{
  "experts_per_token": 2,
  "lr_router": 0.000844,
  "train_tokens": 280600000
}
Below are experts of layer 4 (counted from 0) of a mixture-of-experts language model. Rows are named router (the router's row for the expert), gate (a neuron's input weights, with its number), up (a neuron's input weights, with its number) and show model dimensions 0-127. Each number is 500 + 40 x the weight over its row's rms, rounded and kept within 0 to 999. Numbers have three digits each.
Before each expert's rows: "mostly gets" lists some tokens that are sent to it at least half of the time. This comes from a sample of Wikipedia text that the model never trained on.

# expert 18
mostly gets: " •", "Scientific", " Elevation", "=", ".:", " →"
router:458529515446473540516579517528433459466466508460525477441553541504521468529556475582527428520499404518510489447462468502495413481490502534496544494455512519487492474580522523447546507463516532493514514476443447517527527464469456520528538464441560458458470514534481489482475472543537559523505528567469437536531508477538508574467422446508510469447512589475460579491574511477551560443527
gate0:579460613515486504513494518507554500609504506482544507499486518525486431482479491487472415492477507552424494545532554500492467451496549489573497531557451443481521580537471488467506513501520451559544489519497555474412465474523537539469472477531476476465510390513465442458474538496494525494434527476505511540471497461552514448608483531439513469457542491538523498503459546477497465417498
up0:510526467421507508478496503495514521429490466526461490482435572475446583465533565476500558511550556417502543509427518517506504535488479521445420507452574491475457524403443537484523452476455529468474448496542506452497468528553496479535527509542520514568477596475518522459540492568502434459501485480533495436524486550508534494437456511580534509536512494537590441497528474523518477523451
gate1:517460464476472530458520498551541490426493534508495459505507446432541529504490542441554430492505457464467519513486549550524491417594609516502433565531450486513545500541503438431526526455504538514535519569549554511558530484485513520513412397401492494466501498506509470492479531515470500512491423499547530446446483529498485510542474557497481514455490541498485502538483455504592455494536
up1:486463554525577512531439502436467541550508464512488539516485505526491453490469478570429567529499472496450471494534487425511492536459451436443570492522564541455460490493513544525480471572472470510436463494454474577472493436524459485548544613591525539517514453452457504539539482475566521494485555477467477499470486507474539456479540494519498496539535475580506531523480482535424530535417
gate2:450519461428450460517464413525506488540538568495458422461509474527450443504542507501448572473476492434512492474483493480515508561494512483433515522483426498510494523527436490487508603537470488515468560470580528490477430523443476552456552513503521511519554596494506523500478537506499521561540462501569537401477428423445485517527459547569545459492494512513490502556455522496496490527533
up2:502574476476518503520484467496530495512462523477510508559492481530535485493483556517402531466528457453471490489474523458468559539530572539450490488500477463506451458439554439498494485525450441523499461452466536546482460577517508499439463486505545521507521507500506462444481641493446515467538512506533514378491474505457526538527495514541528449498554458430570525562464511495530519562614
gate3:512469444491469476484493449508452509504527554535564498462515544514521444555519523496521551442476430480409556535470450486470444525504489563416511473480517345489487480492446458432487541519529461506481510488530469550520445583475530503520566582450519516574464517562509460498466543555478524521494527494478464479540561452475444591488518478490457497504564541476484496527529529541493485512514
up3:514451497516424506507485477472491527542468592565542509460528547497495443502516501495496519472527446487458515512452443424508477476487520507452494461507510394477529547466470466446520514526468518548484519532541464524534450539467485520522544538442504507511538533519552479521492552554444537471481505514473553512551524442462429528507533518441453474464646517483456515547506574619456471471560
gate4:522451469422615528509468545548507504484486588519477492480524512466529488493512537469500500551465507456475532491483533569478557589509501477502423522480455477525463521541541483503468574424451459455468419484535586528407518509504503508571501419505541522596496471475471509520502451427442526532454493471523457505465520459530515444473504513477522583517464493496474530565497468451458527483479
up4:539432488544451604458484491465538525496455415506518566505488544454545548495528506500448528497496485448494555494504542525546528458555469538473557491488513529515623495475484537405492518485535478523505441509540489536505534510545444468443446563477484511440498503514435475453531502533421465496500443552523496469549482477511512468487500541473568478491488563547429467539509441545478407438522
gate5:481588413485574448483575539496523496451443586523524378488439509414491468521543483523473541506561579491514481477481447493471491501506561471450556525529457539522466526517499473507555520460528517558502479475553460475535478535505472463467492452472525563568530482511498495470497558536471464493445441542500512453501497433470481603510524504480573451512488464524496551531533488447474524494541
up5:517479501441467505479435488549519554479478565451511437532489475455598499566461526479454461540514511470463546470501517554509554492489479515444444563483557433457483513514467537537628519473475498470478457511518451512504471554453504611480505545530448485547451581592516504506488539536434522537518426479538493476501463451507485455515515530486446425554470483540491486508504482487526508536557
gate6:500461552528526470486491528519568543495524416550492555453500434468557505460488471464512515552578462518474511478453503445532560497543528474544465580504526478514486531524485521469451467597385527435534475560520554517472516479502516493461529545475473527460484477490524504583530462520529449550566492446538536499491441399544510481480460543474510487510535482498479567480522416479546526547432
up6:446547528498498437503454400555593475500523449504469509495504424561498502517570533478477493573554471519520470481505499479508452401461453463477483456481546519474452531570488539475520493494507527430485482532492509569475457480501434489455525519539524440519462501528552531529445484505493483530571421512500500517564434493517518501468537542452531490480550470433511565473553460488531534622502
gate7:501586508512466523484439503566527464477510503490624481425484555496515521557512534506478540455445565455517547516500550519527449468479502535441543519462527477478499468472485458477464447449443539491584508516475439494502441470472504490479425471434505508472495527555426503507455559556459455546513523516449518490437476497440496491501509532483525409556517498534498574455528410488513540581520
up7:503525528461592480471490527557429521424511577502499547462481521492581507536515543446497444455472535478525565455455519462553567515487458476487502463529526552554430534459552516463466518482468436515442494479495459557507509524489535453511479507524491481492451514537452527512506431493438446484541450567469461588510571458501483504510567564414470450538475485521468530490546458538511472488583

# expert 0
mostly gets: " of", " among", " Of", " for", " than", " over"
router:446506552489441460488565489608510474399515462513448472428541474504525465540525464478490425504461463471518489523551511493471529522474582508447486517485542402513466524505487454521477461503507562493471531481479490538542471472472517515560528529422595439465466546557556546460505485570500566528557462511535543509455431492482462510477484518516519454459520534522461528542535477486581554489541
gate0:481505479464509497476567425512437535528490518530454506502509488473495484507566521495491513453484425494534523535529515557505520600462490513422470486566563517466519543509424560492520514545456555472472474547489462543487505552477448492450506571458509487539555502453475496394515474581502538412488475665469419531464513468526489543518474529521462498505518489489477539514504486511512455498451
up0:510464511497457522522475464453480513500490533472488525594523469473522516501486508597540493511491396486547509519478516504546558541505519496473483485561543460415536499479437566485563468576464510473436434519534515480460486491454442495453462517510481468513553523514485477480495496581509500500515570567518509465470420531536471494539540504522484460484506526450493662572476463461546478467428
gate1:496545489516535538524528512522544550470452551540614451515495526484527518559531533508478513496506428484483493487514504492528528523507471486542563581505530499517477496398547383488543508527491461494470480467490473499495439471483509489494458474466523517442485513476491493482509602528579399440501473402503542543536440470496517495472493542586481447532400510535533464503425539481473514534463
up1:525436492509560527576506542438481459562502402483497537511483461527430554483424481435463490492493488486506542558541510551518492494492503582462504465517497587416474482515412563485450456516483429446534535537499544501471497521520463449492564504515505522504564536464520482514463497492514461494442546546448457516508537508506510618524444470485454569504500437529449548497496466494461450531466
gate2:477536478479536515476543514571566483509431474616501458459489483475578493473380487552504455506508439446500511490494563609512515464476431541463546536550556506546541514505535492467533500498505448478469428483513490520474444504528543478503535452507548537469491508471500472475508533436491456461433445544547489466575445475567541556483549515518482550510466475504508431539439479540491501473493
up2:481534502525474531491529457611529483464461502509531447469510430428546517468397472532523458535510432521473486463486511583508551518479480560506513492468532485552493496569549579480444502510461431421433448536488482568494471501487500467485501466525530562449461512491502492573561558519494462517509449539563564491534519473553569522399528503533489542452456485485493440514507507476478521509545
gate3:478477488469531515496530503463466460487436517492523457409460534503516475553478523546476548557481478534556540472404526441496566588499539496514463513501517494530541470432483540515524546481460476461446464450502431526568485552562508529487518511486580512520478451512537496527464552454590521426492496417491500561500487499510503384408550464465541511497518502558447486518497438546498517466523
up3:472512574541473449496536484489497549546467535462504511540471521544542523522455554436533505534444431515564500427512519522499552533515486440479499462582465527574486463480494546519511509419385464526467461501512487486504464497418557492444508497512514520550509466508444493577481549513536476432439513420498499544511558532462486460449465436478504542533589475441495540550487499423488499480529
gate4:510486467502502470470470544430514486446429567595485512472425516484419481506561552548521538485484532518521509539508556517515491459555559480483500579498451457536489497401542482528473538518486532516486467477483502568586480494508564496533400435517537501513449498483498490506498484475555535579472537471424490569406486557475470427499497550478546484471499501511542514496452415485492520491485
up4:504528519530503484487526477580512544502479512445504516463570517535599507493470507383486483487520439470456539481443469466484454553505492513522484431520565537446540457607487495458516494461486480485502492511540484466481531493523443530490494511412458530437567510497534535540528458580514518390534494545530492461521494434493528548508488486535487539496499512510381530567581535477522477533473
gate5:497473461489456445500490479537467467567554549472504485445490440519478486491483527530514547513459478569583489557436544556515565533480538485462477517555414492482473442416451558530459573474363556465496432479485530572541519515480523489527460514498541461450476523487477511516473511454527533454485557587530508529476503562508483430475498489516515501491491502501480577478441462462480509530567
up5:486527568468496426495495501470489458525510543474513517522457467489478452470531532582536538503477506569598461543440518562504548545464515466482416521521443528445536484489507537512481585509467453513479391477471483530527535519464540536525501433503456485448462485500556515530437572467558559458487522571547519555468506517512507385530538460489472512487496453458502551441431503482481488474528
gate6:501506520469484496536461495507575490519425467557449388525513464495513489553470513496484456507415487433520544483513497580482507546467411583486515448521514541545481496525579563485453553511434453445467450535534524533417503534530456462512519532562535470499450520483510546505531487529540479535530455503502515495543465517463598436518556550494551565478452431469478487456505498462538505485508
up6:478478457551546513523500493471474531507464505439534547472486507550540521522410472450528490509481436521542483536544510414536486449524584407541600502493495480470508566479486491515473439585479415533493494485505464550528475447455531572506469476451517505425509502487515463494491542523480524460545490470518463581465463484521474554589514489558507428514539528566509497513472401475480491455476
gate7:554530474441458512516473451558537405465466440435520497586485473465529524538546520494508479515508470559537489429489490576505485470448514510554519427464433508476501494525486494473504529533504496528492528583548526424497567559542487514496522488508507511491473532472522496456591462404543504498501479433573480471516466529525518465487468481508559444487573502449505483438536533456573462445413
up7:525459473470476529474463536569527499465538473536550464542488467488526517535549540474496507469464536459539561425535549509490529497449483472476481510471473451455527486481524523485572526640541515470517507427524445465568569525439505466555440465530537508470448506477488428491570518454484522494525442448510502471470449523564479390477483520499558492516591552503531498558518434485504461471511

# expert 35
mostly gets: " at", " during", " under", " At", " along", " off"
router:446539450443438481556484499511480480446453489475462453477539517483495470509454493519464431543481535496498478530537538555464540535478536559413514491467596500400457508547466509512524435487533487569531511456436529537486487507510469518594536508422546436542488547568546532394480551432493583520472496557512513494462529539482471526495499530512502544548488485549507535514462490481557530452500
gate0:553459481473443561523410464497539543497509514496546527500519519488541493456484498567521477500511521505458451560513513507414516465514541502470453453529516545492466517499548475507494532494523502441531498500492512524557538496512482575557427450426495492519507476468506490448488536464472553529536549482478497491348497561488464388512469537523495541579500526577542525539453474456422510441573
up0:434550528525474530466499541530460447511498456504484519507491486480460509518474531539499506538470490470490518411478510555534473505487393494514475516506467398535505426511517529506497471464474472534451526566512549452535486565471528450468484471499544468546439534551534482529490457547515493540476488508453500524595495577576603565509502452462473411457495516451470507460533463552604509444476
gate1:509444488508465501496449520482494563506568533505585472494528559489483550494502502456497500495464514470479469462456498433475412502473475502511537462541491513495561436398452551495444502523510494462480465527534549511488472509552513503532449573483522450508529498488520513514494477478562491487541506501483443507513506461598462480529567559512449448519421499562438528563509385490539450538625
up1:476527491447548458473437511467579575460560525498506472532559525536504491459522458437445493515458576456546533439518505422505503528464467537472483463535546431470554489482484501522448416534607476516491476472524548499477501523480479557539471516489547489586578510497527513458434515502482544488541488501513517469550450392509445505516533519474496508537470417578484482534439457477493486517529
gate2:510519457485485469434568496505535563482512503477479566491502477440466481476523428502537513501463509526492449444511566494471492531488545428480486434481503549493510577623509556486534490519514453583532541517486481463495528559465442502516580448453447470574451498536471585481495489514495538494456485558490444489455446520523520536515446484447475484526446565524482494486537485532627525485456
up2:513577455521486469448517521514573502468500469451491591511525470428536536450476481458533514520502554530541513417545507487473549509483485431529507475452492546455532600557463461482534465532556498601501532509520475435498568605515483541451498457482440513550493492525487588540494504489444516457451444539508514488470470502510503534546451518421438461540452499533432466524512484494520479468503
gate3:470494505507443517505516465497520512433435592433500496539528460447515476481556468461527483540527531453478491469476477548463442582491599508558507483523490523598534466517496510527531528492529496499478473493519578511416473529471520465550478491554462485481475464493535528486507483453557458524553503488507495520513474370532474451535554512539482555451407447580495457540427483450488470543467
up3:444537535533489526532511497536502484442451545464469449591554464513522490521529459495499522494459493479539507487440492509424487499472562463546519504437547507550524472449506536537508520504539472521477511475558506575375472505506496466519503533590520472373431580536580519480489451470567447460546472501544497478562484496469518475532519541463545485447512536523493453489427487489552516558523
gate4:503431508474443577405505570549437541490523409456534526440488467501523560500464494594481452522445532443552495511490511435497487538535556503539457537509502521536466483517474565516436606466508512471471528497423528486506530555514494498528551486505503508547470506462581504523554514489506514524597504488518488538442487471513474392485518449512529515545444567496486545473449491510501533511489
up4:504518490513491441518510429479538515486484535555525521477511513505485465506489479427537526528543456541479524431480497436483485441503505484421421486508450461510520547539552407507500386487504510517528509492573525504516478404464501538501456529436506481470466506554482534529435461517523529508480555508478520449534424539518409534425534541553416487473512515504485505609546489541531486448563
gate5:475474522584435471535521511486467464507527513411513474518484445444488540507413512450531470544521514474557514505518482450476548526538478480525455541539438505492519538475411597512517538516452557506463490494491450372508525439531497462457521531543528459531494463496551483451530514553534471454472512472538552545587490490568522490491459453541585489497468572535437499494491478522493435466473
up5:459536455499524509539543477484523534507496597415469478465538464492499514513473454437509500535450520535510465442528523465462580461520465514444464492515393488526470505455482502546440472480509541558508519478507458473537496465494473491446479506524536426553453463551549571442464542478583554552454492444493538508570506504534474487439538509464479541573478567521564511533463564514474518467587
gate6:499488449533471513481450549429518467526486440582421558572494499495502530422455524627498492478470487565534498511500514500496500516508485481484458453485508552451497503473589559491506526539493528508539510581557528555568426466507499437500476427456514483479540444517537553531561458505507481532510516493512546531438467492483492521468517521508493544507396480569472514458484430407525490507490
up6:469460512505489487527558468593497525478531541393505463459498396474551527557525465451478456502546528484522501504520460525478509515509452495513541573493556452525502535461451453510468492506526465492460580446469439473488560537517474553474460523526536525525450527497533501509417512473466516485513467464470477535569569467513488554575470463455556508436579592467544420522526505543509523550505
gate7:453601513490519514503486483445580516572539460510435605502467502518542519411543421469487556479515489519463500494512489530480483463451456494504545524517469540557515453498492500500461436516525535504536492562499514545506445560457484509469550513482517488509469482487514545510491464489551464514488525493492497561487505475404485596471496451488502536530635429462561465454443552435455490533491
up7:560433486492486498551461548544439438427444558503569452486516447511419524568433574577516450485464506471520530491487503454561539576547544470529445499484519428435479491424488513508557578469479517491507481457492498481484505482535490491507482507503508486549499500553473450511501519536498468457491489466531495477494499530539523429524463492532524480480407558516470580442549419522558499545456